config.yaml
n_layer: 9
d_model: 256
experts_per_token: 1
activation: "geglu"
scale_expert_input: true
lr_router: 0.00109
optimizer: "adamw"
beta2: 0.99
grad_clip: 2.0
batch_tokens: 65536
steps: 5430
Below are experts of layer 6 (counted from 0) of a mixture-of-experts language model. Rows are named router (the router's row for the expert), gate (a neuron's input weights, with its number), up (a neuron's input weights, with its number) and show model dimensions 0-255. Each number is 200 + 30 x the weight over its row's rms, rounded and kept within 0 to 999.
After each expert's rows: a language model's description of what the expert responds to. This comes from a sample of Wikipedia text that the model never trained on.

# expert 2
router,192,177,232,171,238,159,262,216,213,246,217,259,192,139,190,194,199,245,198,185,177,218,175,180,253,237,171,194,130,220,156,178,177,204,175,155,217,200,173,194,220,183,224,216,178,184,207,198,158,225,198,259,194,172,183,174,207,189,182,182,230,237,211,202,227,239,241,243,203,188,139,194,228,181,148,235,253,226,246,195,211,243,184,197,155,183,162,216,200,209,235,272,185,207,158,172,161,222,181,191,183,222,245,165,189,233,205,183,244,233,238,172,226,189,189,177,110,182,187,154,188,199,185,155,183,181,224,230,179,203,259,215,191,228,188,179,223,191,244,170,138,229,234,169,242,198,170,246,186,212,212,145,205,203,197,223,179,230,223,198,226,201,210,214,159,235,234,149,212,196,181,213,186,189,171,225,209,203,172,162,182,215,175,243,194,207,159,200,205,282,206,199,176,228,253,284,153,170,208,219,204,163,228,209,143,192,206,231,155,206,171,198,179,180,143,161,190,170,271,143,182,184,201,145,187,208,162,218,206,230,195,218,187,242,201,200,199,184,233,226,175,200,220,234,207,173,211,182,209,217,248,153,238,191,206,186
gate2,326,205,182,277,235,220,223,232,170,204,241,179,207,175,179,256,201,191,224,203,185,152,257,176,211,268,205,186,170,197,180,143,171,215,171,191,202,171,198,180,220,211,181,214,192,240,198,170,209,240,198,210,218,166,163,175,223,206,215,173,199,194,193,200,166,201,186,164,188,181,221,192,184,224,205,226,216,171,214,182,232,134,210,220,215,190,244,202,201,204,181,166,173,209,184,204,201,206,232,182,259,185,236,236,192,137,245,173,225,170,218,178,269,195,181,160,198,226,221,181,249,236,197,182,229,214,207,178,202,193,200,212,217,189,137,184,232,156,176,183,217,178,170,226,168,223,178,220,213,237,183,233,205,226,173,181,224,211,251,186,201,186,185,208,221,146,193,219,197,163,208,170,230,163,206,214,251,155,148,194,183,215,172,250,238,181,148,247,172,276,164,167,190,149,223,215,220,257,201,168,205,178,169,230,231,189,142,191,162,251,201,132,149,254,216,237,260,215,164,208,182,191,180,176,185,231,232,215,151,207,207,155,196,170,193,195,180,226,204,223,242,221,234,214,211,256,229,213,172,171,215,162,151,221,214,198
up2,169,186,237,237,163,185,253,164,199,167,174,191,185,180,200,174,196,192,168,231,196,144,178,191,258,235,234,182,188,219,258,221,169,164,223,256,195,173,231,240,201,202,232,170,195,152,180,220,213,196,166,177,201,205,199,146,195,178,227,219,218,183,195,220,199,207,175,225,200,176,203,198,197,201,236,236,196,198,226,177,181,177,209,192,201,206,196,214,202,159,222,174,222,177,218,118,174,235,200,166,193,188,189,195,162,212,163,176,233,207,181,199,201,233,197,180,194,212,183,200,240,224,193,177,220,193,185,218,233,258,243,226,213,264,193,235,212,252,174,189,139,165,228,232,195,223,176,199,234,209,211,207,155,203,216,170,205,288,316,170,212,180,180,224,177,190,157,177,231,199,234,162,198,198,191,246,179,182,177,239,219,239,237,161,185,190,204,200,230,167,197,194,238,249,238,214,200,224,175,195,179,149,214,191,158,203,148,181,183,193,140,197,153,204,145,218,261,253,227,202,255,215,246,238,202,135,199,171,230,210,136,195,217,215,217,212,198,189,175,250,294,171,249,270,206,159,147,198,200,176,189,183,206,213,176,174
gate3,217,240,211,236,117,179,237,243,215,244,243,214,189,160,264,231,222,203,223,210,257,220,189,189,211,225,183,247,173,170,186,150,200,238,224,228,254,186,190,199,213,209,179,166,245,247,180,257,211,169,227,214,210,171,187,209,195,215,201,194,230,197,217,207,186,227,235,153,206,188,224,207,257,190,267,208,212,180,223,202,200,192,194,262,179,263,140,173,196,181,200,196,223,232,184,163,172,139,155,241,160,213,156,168,206,213,191,212,228,196,191,168,172,147,256,174,170,255,168,203,196,181,193,211,190,178,191,215,154,190,219,197,164,167,239,238,215,216,189,200,165,201,227,217,217,211,180,161,194,193,266,236,191,201,191,203,170,201,195,192,195,218,148,220,226,244,217,171,232,180,181,179,198,215,223,220,197,155,147,155,193,207,218,164,189,202,204,269,131,148,211,203,194,212,154,216,143,176,216,236,204,129,166,180,235,231,239,229,135,160,194,159,151,212,151,102,165,230,200,164,237,191,164,196,220,193,227,232,195,185,212,220,224,220,220,174,189,231,215,202,223,199,192,221,184,180,215,227,244,174,211,220,176,223,184,171
up3,184,220,219,213,129,210,177,178,247,178,207,191,162,192,221,233,211,217,240,211,252,186,181,184,218,208,195,200,204,187,226,224,171,221,184,237,213,230,200,150,191,207,183,198,229,176,172,248,231,129,251,173,229,193,191,212,163,237,211,207,215,187,213,196,203,204,209,139,224,182,214,176,255,193,228,190,192,233,211,210,244,179,189,203,203,179,195,249,194,208,210,180,239,240,208,207,200,152,206,202,190,200,200,226,194,217,160,239,203,176,178,157,141,194,222,184,179,212,139,203,234,184,210,180,186,196,181,197,189,185,207,196,176,164,221,189,190,241,196,175,183,196,189,261,193,183,183,195,152,233,239,214,179,192,143,203,220,216,247,177,180,175,169,206,207,246,215,138,246,163,233,193,207,189,224,225,195,116,161,183,252,198,223,189,175,197,197,245,136,134,229,202,215,200,195,155,149,220,240,237,225,152,184,147,198,205,228,183,92,189,179,132,166,240,179,110,155,203,213,218,263,184,194,142,255,231,247,176,205,214,199,165,210,200,232,180,130,207,181,181,259,175,183,184,148,200,245,209,232,195,183,193,202,205,253,223
What it handles: Words and prefixes after the, of, in in technology, product and weapons text, such as nuclear, Nintendo, MR(I), trans.

# expert 14
router,220,177,226,171,218,147,260,216,196,266,166,222,195,192,230,170,181,171,209,212,203,169,231,200,237,200,202,216,177,247,209,211,171,173,135,212,243,189,165,192,183,251,180,221,200,178,237,255,220,215,254,222,204,195,243,196,224,213,146,190,210,214,187,202,233,245,174,226,205,206,177,193,211,188,123,134,170,209,187,161,237,199,180,207,212,211,224,216,193,231,203,207,195,181,147,206,233,179,170,204,183,257,178,163,245,157,233,202,174,212,228,206,168,172,233,196,148,236,203,174,187,172,174,181,259,144,175,218,209,211,230,222,173,180,200,200,236,187,216,234,157,172,215,218,236,159,175,197,178,140,237,153,193,225,236,184,244,191,184,222,196,174,162,249,205,215,194,157,218,199,202,212,248,263,141,132,229,154,128,226,211,214,221,213,224,168,169,166,132,231,179,207,168,222,196,247,212,201,121,197,211,266,145,196,210,209,189,214,165,209,212,207,208,163,171,174,235,186,205,258,208,239,209,217,205,192,180,252,224,229,172,218,230,205,203,181,222,211,179,197,175,178,218,187,210,215,283,181,172,215,248,215,178,157,185,167
gate3,212,210,161,236,227,205,193,189,116,173,215,168,198,216,180,267,176,224,218,256,222,230,175,201,268,243,166,215,166,255,203,240,154,146,229,217,196,169,151,166,217,238,190,216,174,204,211,165,215,191,204,167,191,154,235,257,167,201,210,183,186,186,254,223,187,277,280,246,211,193,198,222,180,167,177,205,188,187,177,182,251,137,204,176,214,214,259,227,234,217,190,187,222,198,145,216,255,224,215,205,173,238,189,157,230,246,205,191,233,226,236,173,225,198,260,223,159,280,202,184,190,146,181,195,228,179,220,226,173,201,175,224,226,223,159,202,242,185,235,174,196,190,234,207,208,183,184,206,203,198,204,212,184,147,177,230,200,184,226,254,228,216,232,205,237,219,238,211,204,199,162,222,190,169,210,170,173,196,207,256,234,232,188,182,186,224,232,177,168,204,230,199,160,189,214,249,167,248,149,228,183,209,224,185,174,197,166,209,182,184,191,165,157,163,209,228,222,226,205,213,147,241,191,208,164,187,189,232,184,175,196,146,187,182,233,216,230,199,242,170,162,236,219,213,151,194,183,130,226,144,196,170,187,192,167,200
up3,202,201,177,186,245,187,158,191,163,124,206,187,195,246,194,240,187,214,183,223,233,190,157,224,239,231,175,231,155,221,225,211,177,171,180,229,208,169,162,223,169,242,178,190,190,198,201,164,214,192,216,183,219,176,247,258,151,206,218,215,226,152,236,147,185,258,232,255,209,216,180,251,151,163,162,162,168,172,208,169,207,171,200,180,236,229,266,251,208,210,178,211,232,193,183,208,222,235,218,176,172,254,186,194,176,228,189,157,224,201,181,164,255,216,192,239,218,232,209,204,195,183,211,203,233,206,160,214,140,214,186,207,266,196,190,259,221,196,236,215,247,253,199,258,209,145,201,202,235,197,183,242,176,140,179,265,181,135,197,231,200,208,244,206,222,215,198,140,225,185,146,220,185,163,195,173,151,198,191,223,222,250,229,161,120,229,214,190,238,212,237,152,201,175,220,205,156,212,144,200,194,202,211,185,175,190,159,188,170,197,213,196,148,169,180,220,255,182,200,217,178,214,166,144,170,202,240,222,235,202,189,140,200,177,177,211,226,195,231,171,207,231,178,192,180,206,176,192,238,151,191,194,192,170,189,223
gate4,241,154,209,230,194,167,188,272,161,222,227,245,156,162,220,239,167,198,223,246,245,186,220,192,234,181,207,187,160,185,196,227,211,137,235,186,182,161,170,187,174,176,137,164,174,173,193,215,157,131,223,229,196,209,154,251,229,209,200,184,192,151,198,201,126,209,222,237,224,183,224,188,224,204,179,240,241,156,224,226,180,168,180,226,164,195,231,198,215,239,164,201,207,224,234,239,204,209,182,191,159,234,188,214,224,241,196,217,194,168,184,219,207,239,183,160,180,194,174,171,214,200,283,176,206,153,176,198,201,186,215,189,172,187,237,244,183,207,144,234,197,217,180,185,171,180,139,186,175,188,193,180,251,208,200,210,162,252,214,180,203,225,219,193,159,201,204,162,175,200,225,186,191,213,166,199,209,229,199,210,213,199,237,186,181,201,231,236,200,183,176,172,223,187,243,204,293,220,181,205,192,286,181,178,215,197,195,141,160,154,211,188,146,199,173,150,170,190,197,222,223,201,221,210,211,220,187,244,170,182,164,139,142,186,192,169,261,164,205,203,233,196,211,216,201,270,176,138,211,173,213,134,245,230,186,173
up4,148,157,150,213,207,211,217,227,194,217,226,225,230,271,213,166,240,215,193,299,218,207,179,163,171,159,218,200,257,162,200,195,191,197,197,172,193,189,160,172,243,197,176,222,192,239,157,142,236,211,183,243,179,193,199,203,196,183,138,181,207,225,181,209,234,220,134,192,212,270,151,210,209,226,213,174,203,190,146,171,159,217,161,215,215,232,171,204,146,207,205,205,194,173,223,205,171,234,164,177,219,195,173,195,189,209,230,163,165,220,188,197,177,169,205,232,178,159,186,195,186,149,200,235,180,215,170,172,215,203,114,211,221,153,223,214,203,216,226,178,214,220,173,239,253,208,156,171,147,181,197,186,172,178,228,178,175,246,216,291,173,205,181,186,155,232,130,193,190,147,218,170,230,191,185,156,263,174,235,151,190,249,222,178,149,214,171,259,217,260,198,188,193,182,200,207,214,193,188,151,158,181,181,205,195,180,218,136,179,215,217,235,150,159,171,175,145,210,177,184,204,215,230,202,238,155,213,198,201,234,215,218,184,213,200,158,169,162,153,200,215,207,149,199,208,188,203,202,223,220,221,175,192,181,210,200
What it handles: Prepositions, articles and possessives in biographical phrases on family, marriage and career, such as married to, son of, born to.

# expert 0
router,231,190,182,212,149,174,242,245,158,250,183,219,183,179,183,181,220,211,228,165,157,175,258,184,214,201,162,195,183,238,149,231,187,186,179,165,230,170,192,200,213,200,204,203,222,183,183,243,214,254,197,247,194,200,266,225,189,192,225,222,238,218,213,245,237,225,204,232,176,178,180,160,182,175,241,226,190,276,188,209,194,241,195,256,175,281,173,194,156,194,173,178,211,199,186,152,189,192,180,214,148,222,169,180,188,216,146,196,186,200,268,209,192,174,194,159,124,231,248,187,216,195,163,219,233,259,152,253,202,158,203,245,211,282,173,148,254,240,241,169,162,171,205,207,211,138,164,175,191,203,207,240,202,203,211,148,205,187,216,215,220,221,196,148,200,190,224,189,226,238,189,210,245,218,144,219,175,185,182,205,216,208,207,209,209,150,219,224,158,172,201,206,181,215,225,213,231,196,201,214,204,251,210,211,210,202,239,227,191,171,204,236,139,169,176,158,165,186,179,188,189,264,199,250,192,251,190,199,138,186,236,219,181,180,214,169,183,230,207,224,179,258,185,193,165,224,239,157,207,173,241,201,170,199,194,179
gate2,202,268,219,203,196,183,223,162,187,203,172,186,169,145,194,192,207,218,278,210,251,272,185,193,198,219,176,188,151,207,237,202,203,185,221,219,216,212,192,267,188,234,262,175,165,217,215,184,193,231,187,221,169,213,233,217,107,228,171,175,135,223,247,200,180,221,217,168,168,172,198,187,192,199,267,204,243,229,188,203,223,259,200,225,203,202,148,176,143,201,202,200,269,174,231,182,230,208,212,181,160,219,172,249,184,179,195,203,235,220,243,206,215,227,217,207,165,205,221,169,224,179,213,216,193,193,197,191,212,213,152,175,167,212,190,155,192,189,203,188,221,177,225,231,162,174,266,159,245,215,214,240,159,219,199,181,177,215,158,172,182,190,222,185,202,145,162,165,219,228,194,225,196,223,176,244,227,219,209,162,245,233,201,173,256,157,224,244,252,164,186,174,243,214,175,233,239,217,229,236,191,234,190,214,199,170,170,185,171,215,254,201,198,219,185,219,269,162,166,254,186,207,231,222,172,191,148,167,238,180,207,208,197,215,197,190,179,218,169,224,171,257,134,163,192,204,204,184,187,246,269,156,188,219,231,224
up2,215,152,229,246,268,193,203,198,211,193,166,191,267,261,243,143,233,207,178,166,272,182,221,214,155,189,149,187,156,192,203,181,189,217,237,242,190,208,193,156,215,198,188,238,233,189,223,236,236,199,245,190,142,193,240,189,189,209,208,204,204,212,217,174,200,226,149,206,184,203,197,198,199,199,184,193,224,236,194,188,234,153,201,217,154,218,215,210,162,190,165,215,249,216,191,196,199,211,178,201,193,260,224,179,178,178,163,163,198,203,169,193,223,225,187,253,207,175,200,130,219,230,162,215,304,177,178,200,215,141,210,189,167,199,236,221,164,228,155,189,197,215,249,199,226,200,260,188,185,167,200,186,231,256,192,184,204,175,204,308,185,246,258,232,186,169,237,249,199,222,195,213,223,219,171,199,168,165,190,241,185,185,237,192,216,133,233,210,148,203,207,213,210,221,213,145,183,167,199,213,186,217,228,184,178,166,212,187,219,244,192,264,208,202,218,209,196,206,189,201,211,248,271,257,222,155,205,197,170,249,175,223,159,167,187,183,176,237,191,219,173,209,175,231,203,202,183,231,201,159,179,208,219,225,217,130
gate3,169,148,158,193,188,178,233,179,208,224,194,221,173,154,181,135,207,232,192,169,217,183,228,244,248,169,201,158,206,230,213,222,204,184,170,179,199,158,238,181,206,197,234,230,222,187,246,225,207,208,211,230,122,223,198,212,188,225,188,224,198,220,196,233,221,243,229,233,118,210,192,172,218,145,228,208,170,207,172,198,222,216,216,215,164,215,243,234,198,230,229,255,214,206,243,192,170,202,175,233,205,176,163,232,248,220,182,215,137,167,266,165,197,138,220,174,181,229,200,173,165,171,188,185,196,163,199,267,243,195,203,202,181,180,165,194,188,176,261,229,181,217,163,194,263,167,248,193,195,199,168,228,231,197,149,149,209,247,184,203,216,157,197,161,164,182,140,188,179,191,220,183,187,251,237,220,180,208,226,204,243,195,205,184,190,252,200,207,187,248,201,212,213,166,253,226,274,191,196,179,235,222,207,189,156,192,227,176,160,185,207,194,199,201,267,168,202,208,237,270,259,219,173,146,204,214,211,215,130,191,195,214,173,174,218,198,267,205,228,190,225,192,179,211,179,154,212,177,203,197,165,208,196,140,159,167
up3,206,148,202,193,213,164,255,201,201,210,179,238,167,165,224,175,190,208,211,204,220,155,231,184,225,151,245,173,216,240,186,210,274,271,226,225,185,165,222,200,179,230,190,204,227,187,208,218,206,205,186,210,190,174,198,208,216,205,178,216,234,199,187,246,252,245,227,137,207,189,251,218,216,196,251,238,226,225,170,213,214,245,194,222,160,208,193,218,203,206,209,279,196,256,260,175,245,177,279,212,196,207,187,249,227,188,226,217,217,177,209,195,172,190,211,185,185,186,219,186,85,212,146,206,176,201,207,228,216,187,180,230,204,194,178,212,168,251,214,212,163,212,206,232,265,208,201,244,174,180,181,206,199,254,201,187,173,192,214,196,254,210,195,183,154,205,200,157,153,231,229,247,146,239,238,218,212,216,144,180,235,190,192,193,162,219,173,190,198,202,200,209,225,162,205,212,215,172,249,163,182,199,214,153,203,193,183,203,152,217,218,200,187,222,173,199,231,234,194,239,221,202,213,177,138,239,204,172,187,187,189,181,176,184,207,162,250,228,191,185,208,215,212,187,73,172,229,149,266,194,140,206,216,171,192,186
What it handles: Word pieces inside proper names of South Asian, Turkic or Persian origin, such as Raj, Kh, Singh, Bhar-at, Kozh-ik-ode.

# expert 9
router,163,218,222,206,161,152,232,190,165,271,177,258,219,172,209,138,155,197,210,191,200,198,221,186,230,189,150,212,153,222,135,190,209,201,177,213,210,162,202,150,211,192,178,213,220,191,223,251,223,236,135,237,188,166,186,167,216,192,201,113,227,178,176,223,190,242,139,224,219,172,183,244,212,159,197,168,247,216,129,158,253,184,225,166,191,219,205,205,210,249,239,217,180,205,208,191,188,148,203,169,194,225,206,197,213,198,251,193,180,205,221,199,178,190,230,211,173,271,214,145,161,218,199,167,224,150,196,218,194,234,155,200,214,211,196,193,267,225,254,231,193,193,221,163,218,219,179,217,189,185,245,194,209,249,204,162,190,248,216,276,249,162,158,241,158,184,189,168,193,239,207,153,241,246,228,203,186,202,219,202,138,199,199,219,226,213,188,201,173,220,219,206,172,236,217,240,163,153,170,192,195,231,199,196,162,173,222,224,230,210,243,226,204,209,207,165,192,205,223,236,159,204,230,211,193,182,212,255,191,227,209,164,247,201,201,176,238,173,243,201,224,156,249,249,172,229,171,173,225,195,260,223,221,184,184,186
gate3,230,173,187,177,146,123,273,219,159,232,198,170,175,232,232,133,189,190,182,221,205,243,175,242,206,184,215,174,232,185,241,215,165,225,193,142,211,206,198,218,249,213,190,185,234,183,199,181,164,189,227,254,190,190,189,213,243,225,164,166,239,190,221,193,173,196,211,143,216,236,204,196,239,218,255,221,191,185,201,203,220,233,189,250,245,211,155,212,258,106,180,170,189,185,155,212,156,225,210,223,170,224,225,198,173,201,229,210,249,214,168,192,176,230,210,183,193,210,201,191,205,195,185,184,257,185,264,179,234,164,201,222,229,177,216,241,188,187,208,134,243,240,226,216,185,149,213,235,209,152,173,166,159,182,191,130,179,196,195,183,229,239,216,235,211,162,193,237,181,207,218,242,197,171,216,175,226,165,156,203,214,231,232,225,242,168,216,209,196,220,243,149,191,191,216,190,212,231,235,195,213,213,163,230,231,227,252,209,185,208,181,204,188,238,173,221,147,168,188,169,205,198,185,234,201,162,228,209,177,129,161,180,176,172,160,223,218,187,199,149,141,205,195,188,158,188,197,231,268,205,238,192,255,201,150,240
up3,181,192,159,233,260,196,156,257,154,247,213,194,239,197,180,188,182,190,171,223,152,211,237,140,189,217,143,229,178,224,208,218,201,235,225,171,162,222,209,222,186,235,190,151,183,247,179,209,205,171,176,194,186,194,247,178,188,159,175,171,223,215,188,146,214,160,200,262,156,176,192,217,192,186,198,213,211,236,151,222,144,138,189,235,182,289,233,196,145,167,232,211,140,186,215,182,211,194,196,181,231,239,200,172,232,116,173,230,229,236,216,150,234,174,157,193,193,216,210,147,210,182,184,247,190,210,178,190,175,168,189,190,224,197,211,188,197,229,176,188,193,178,172,221,211,212,141,161,219,229,230,228,140,263,188,181,175,202,244,224,187,171,189,163,179,180,206,177,192,194,202,170,192,233,164,208,176,217,165,260,171,229,170,209,210,182,133,221,232,222,181,205,191,161,181,223,147,164,203,230,176,200,219,259,180,236,127,186,224,218,232,190,241,179,212,190,227,172,191,185,201,211,215,204,197,226,181,178,202,229,189,248,165,212,238,227,222,232,213,275,209,185,223,245,206,211,260,177,184,201,223,256,211,152,223,196
gate4,261,208,212,207,214,179,223,245,187,195,220,300,187,221,193,202,209,208,187,209,201,115,220,203,189,186,237,139,234,241,227,207,190,210,233,167,171,190,163,230,185,243,207,251,193,153,186,183,233,169,190,215,192,170,221,195,209,192,210,212,212,150,190,211,160,203,179,220,192,192,205,205,131,218,193,237,153,205,199,161,210,152,161,175,220,220,153,191,190,203,229,154,199,162,188,229,243,292,171,216,216,195,240,202,176,216,199,196,253,162,219,233,204,215,188,191,187,185,161,201,229,191,202,198,194,241,241,201,237,199,189,193,204,178,193,173,197,186,211,155,160,212,189,185,202,157,161,228,204,161,200,170,142,218,186,173,217,276,240,204,225,190,235,206,151,203,248,200,189,182,141,213,147,254,145,238,208,166,170,190,187,283,220,212,160,192,158,249,276,268,171,267,221,200,206,226,182,214,201,200,146,201,213,224,197,174,218,227,219,221,231,178,155,197,250,165,195,224,186,184,252,181,149,196,215,223,249,208,262,170,166,241,210,204,150,226,183,188,220,204,213,161,208,230,198,217,221,213,175,221,172,206,220,166,204,197
up4,230,150,169,155,215,171,182,235,180,215,209,184,215,181,210,181,218,167,195,165,167,156,229,120,217,212,168,181,218,272,211,197,216,193,213,192,233,130,176,187,174,186,176,233,265,201,213,190,158,221,203,205,193,198,211,242,249,192,185,197,188,168,224,150,247,214,209,146,208,208,228,161,161,176,189,230,222,175,127,176,200,209,210,218,131,226,177,154,192,206,224,225,184,272,226,182,212,157,214,173,222,187,234,207,177,209,198,212,208,204,237,270,242,201,155,168,198,255,228,185,195,206,222,183,172,195,236,178,220,195,247,218,239,185,187,180,184,173,236,170,161,222,178,227,236,167,146,179,181,273,183,196,209,205,252,212,201,229,282,205,209,198,179,197,227,179,228,208,239,224,202,220,189,235,137,190,190,223,206,188,131,208,192,201,180,255,236,138,194,217,199,197,224,187,131,215,160,186,133,233,163,247,263,192,197,172,162,202,210,162,171,223,172,203,221,140,200,175,191,207,167,191,186,189,186,209,220,192,163,176,182,175,185,179,207,206,194,203,164,181,144,172,166,228,147,214,199,201,197,221,234,201,177,263,230,236
What it handles: Surname pieces and the commas or ampersands after person names in lists of people and credits, e.g. Mc, -ley, Jr.

# expert 6
router,172,166,184,226,200,139,269,228,170,201,180,255,177,169,176,177,228,150,178,226,181,202,240,187,207,203,166,183,173,235,172,131,234,234,235,169,197,227,202,220,172,189,233,205,178,166,184,194,203,226,211,215,195,245,203,223,264,208,187,191,204,185,204,228,205,243,135,210,222,187,217,193,185,227,219,182,165,217,223,171,230,203,207,188,169,199,239,178,216,218,199,206,260,248,188,115,139,222,162,183,195,214,175,199,213,168,205,192,179,199,234,166,242,204,148,175,97,214,193,188,189,163,187,248,193,201,244,190,225,172,221,196,212,251,137,237,234,222,182,218,222,208,184,111,185,218,207,199,170,173,160,157,187,193,202,192,236,175,220,204,205,268,158,166,190,220,223,180,165,192,173,215,220,192,187,177,198,235,199,168,166,237,154,214,202,210,200,180,136,195,204,176,180,191,225,244,208,167,177,224,197,165,153,187,186,202,256,201,210,230,212,181,222,171,195,208,204,189,221,164,205,186,190,264,182,198,178,159,198,168,207,228,165,161,157,266,259,194,191,195,237,162,243,185,263,178,228,146,216,197,251,240,247,181,158,207
gate3,218,256,182,221,156,194,235,172,212,223,186,224,264,204,172,153,213,235,192,183,183,174,244,135,226,204,220,202,228,182,161,194,152,211,205,203,188,210,203,205,219,194,246,188,161,167,203,172,161,183,138,212,240,210,233,211,180,226,207,220,215,245,246,197,164,228,266,222,184,254,208,193,221,132,171,184,183,202,147,192,196,210,168,160,189,228,238,245,161,197,229,186,209,236,158,171,219,211,191,226,146,214,170,209,204,194,196,199,235,202,190,196,200,225,185,229,166,214,205,156,234,242,190,216,192,196,254,235,205,237,224,167,218,131,191,188,176,169,204,117,173,183,251,204,251,199,220,192,213,241,217,184,128,220,252,173,204,215,209,138,227,198,200,207,155,211,183,231,178,237,152,175,221,233,164,206,155,233,228,158,205,208,181,195,225,199,225,191,167,232,190,252,180,193,156,246,150,184,198,228,206,119,192,204,183,140,233,159,228,250,157,187,154,195,159,218,166,204,227,181,229,179,244,136,213,187,170,157,173,205,183,205,190,237,228,215,162,173,236,190,190,200,227,238,203,196,239,200,254,191,148,219,209,234,190,196
up3,143,156,243,145,219,192,192,249,168,215,196,186,171,228,205,213,221,194,190,187,247,181,204,238,180,198,215,208,181,211,207,157,215,197,160,172,255,174,195,160,206,181,154,236,216,236,250,235,240,198,270,216,135,155,203,192,176,182,171,146,209,167,190,216,228,162,185,173,192,156,184,210,257,191,245,219,218,213,208,205,195,214,233,228,172,219,164,159,220,206,163,172,201,160,227,210,167,135,227,201,177,185,237,202,197,198,207,174,155,203,241,202,151,187,248,198,212,193,224,242,158,214,208,164,236,174,187,204,207,175,163,243,185,260,236,199,250,215,239,243,173,200,184,187,172,132,226,223,200,170,210,248,280,202,153,225,251,200,206,239,206,191,193,195,237,206,243,179,263,232,222,173,195,200,213,200,208,169,190,223,174,196,189,191,190,210,187,173,250,187,193,232,208,213,228,251,180,203,194,208,194,278,273,167,177,254,155,219,175,195,220,219,196,209,211,179,227,188,183,212,180,237,215,213,206,240,234,252,224,195,217,213,198,212,212,185,206,195,203,236,146,242,183,125,196,246,102,210,166,223,230,192,167,167,196,185
gate4,169,180,180,167,222,196,197,214,222,225,209,253,190,214,193,190,207,215,165,220,216,246,228,137,212,208,159,214,219,178,221,246,145,213,208,158,190,174,213,155,178,181,187,195,230,130,179,258,143,185,143,190,207,155,234,248,200,198,216,132,199,170,191,203,182,170,232,210,203,262,238,235,205,165,210,215,221,161,229,167,213,216,225,191,201,188,168,194,198,205,218,233,231,215,164,193,196,161,205,173,181,150,191,172,220,310,189,210,279,180,180,156,227,212,216,187,155,192,127,181,200,215,167,203,141,241,184,246,227,216,243,221,171,171,182,245,240,198,210,177,183,245,213,198,187,199,214,241,155,215,262,232,168,168,196,262,190,218,243,159,263,203,181,196,194,199,200,188,231,186,165,212,189,198,172,186,186,212,218,201,219,195,248,203,143,183,178,281,251,166,167,207,222,214,201,222,214,138,245,186,199,222,204,190,139,186,213,212,172,182,185,244,157,222,206,158,182,250,153,229,152,203,177,205,195,212,199,143,189,219,210,205,184,182,202,215,192,193,177,189,190,207,224,227,192,201,176,151,185,204,270,237,227,213,212,222
up4,183,189,171,185,203,195,216,182,133,232,173,183,183,175,142,151,237,241,174,201,188,168,190,142,155,202,231,194,209,226,212,222,249,224,185,199,228,180,209,201,260,136,142,182,185,200,213,202,138,184,196,220,150,197,218,189,222,210,199,202,219,210,190,228,234,219,192,222,215,239,177,191,128,207,176,199,210,194,206,275,197,197,218,218,232,220,180,207,259,198,254,181,197,187,216,193,139,191,256,127,244,217,172,178,174,194,222,201,230,175,195,259,185,226,238,204,159,206,179,214,299,229,252,229,259,204,185,162,234,213,257,227,206,183,173,177,195,175,216,216,185,207,222,167,167,218,160,259,192,209,175,228,215,192,215,221,182,168,154,167,231,249,174,229,237,169,129,187,169,165,134,189,145,185,222,186,181,237,193,196,257,195,226,181,195,206,176,193,157,187,225,194,171,157,203,202,205,141,216,199,157,224,208,205,172,214,154,261,230,173,179,179,207,186,251,244,228,214,197,221,168,163,188,189,220,244,160,199,213,222,161,210,231,195,166,191,200,241,165,240,205,190,237,156,190,203,226,200,197,204,248,200,154,216,187,204
What it handles: Pipes, decimal points, dashes and currency or percent signs between numbers in election, census and sports tables, such as |, ., –, £.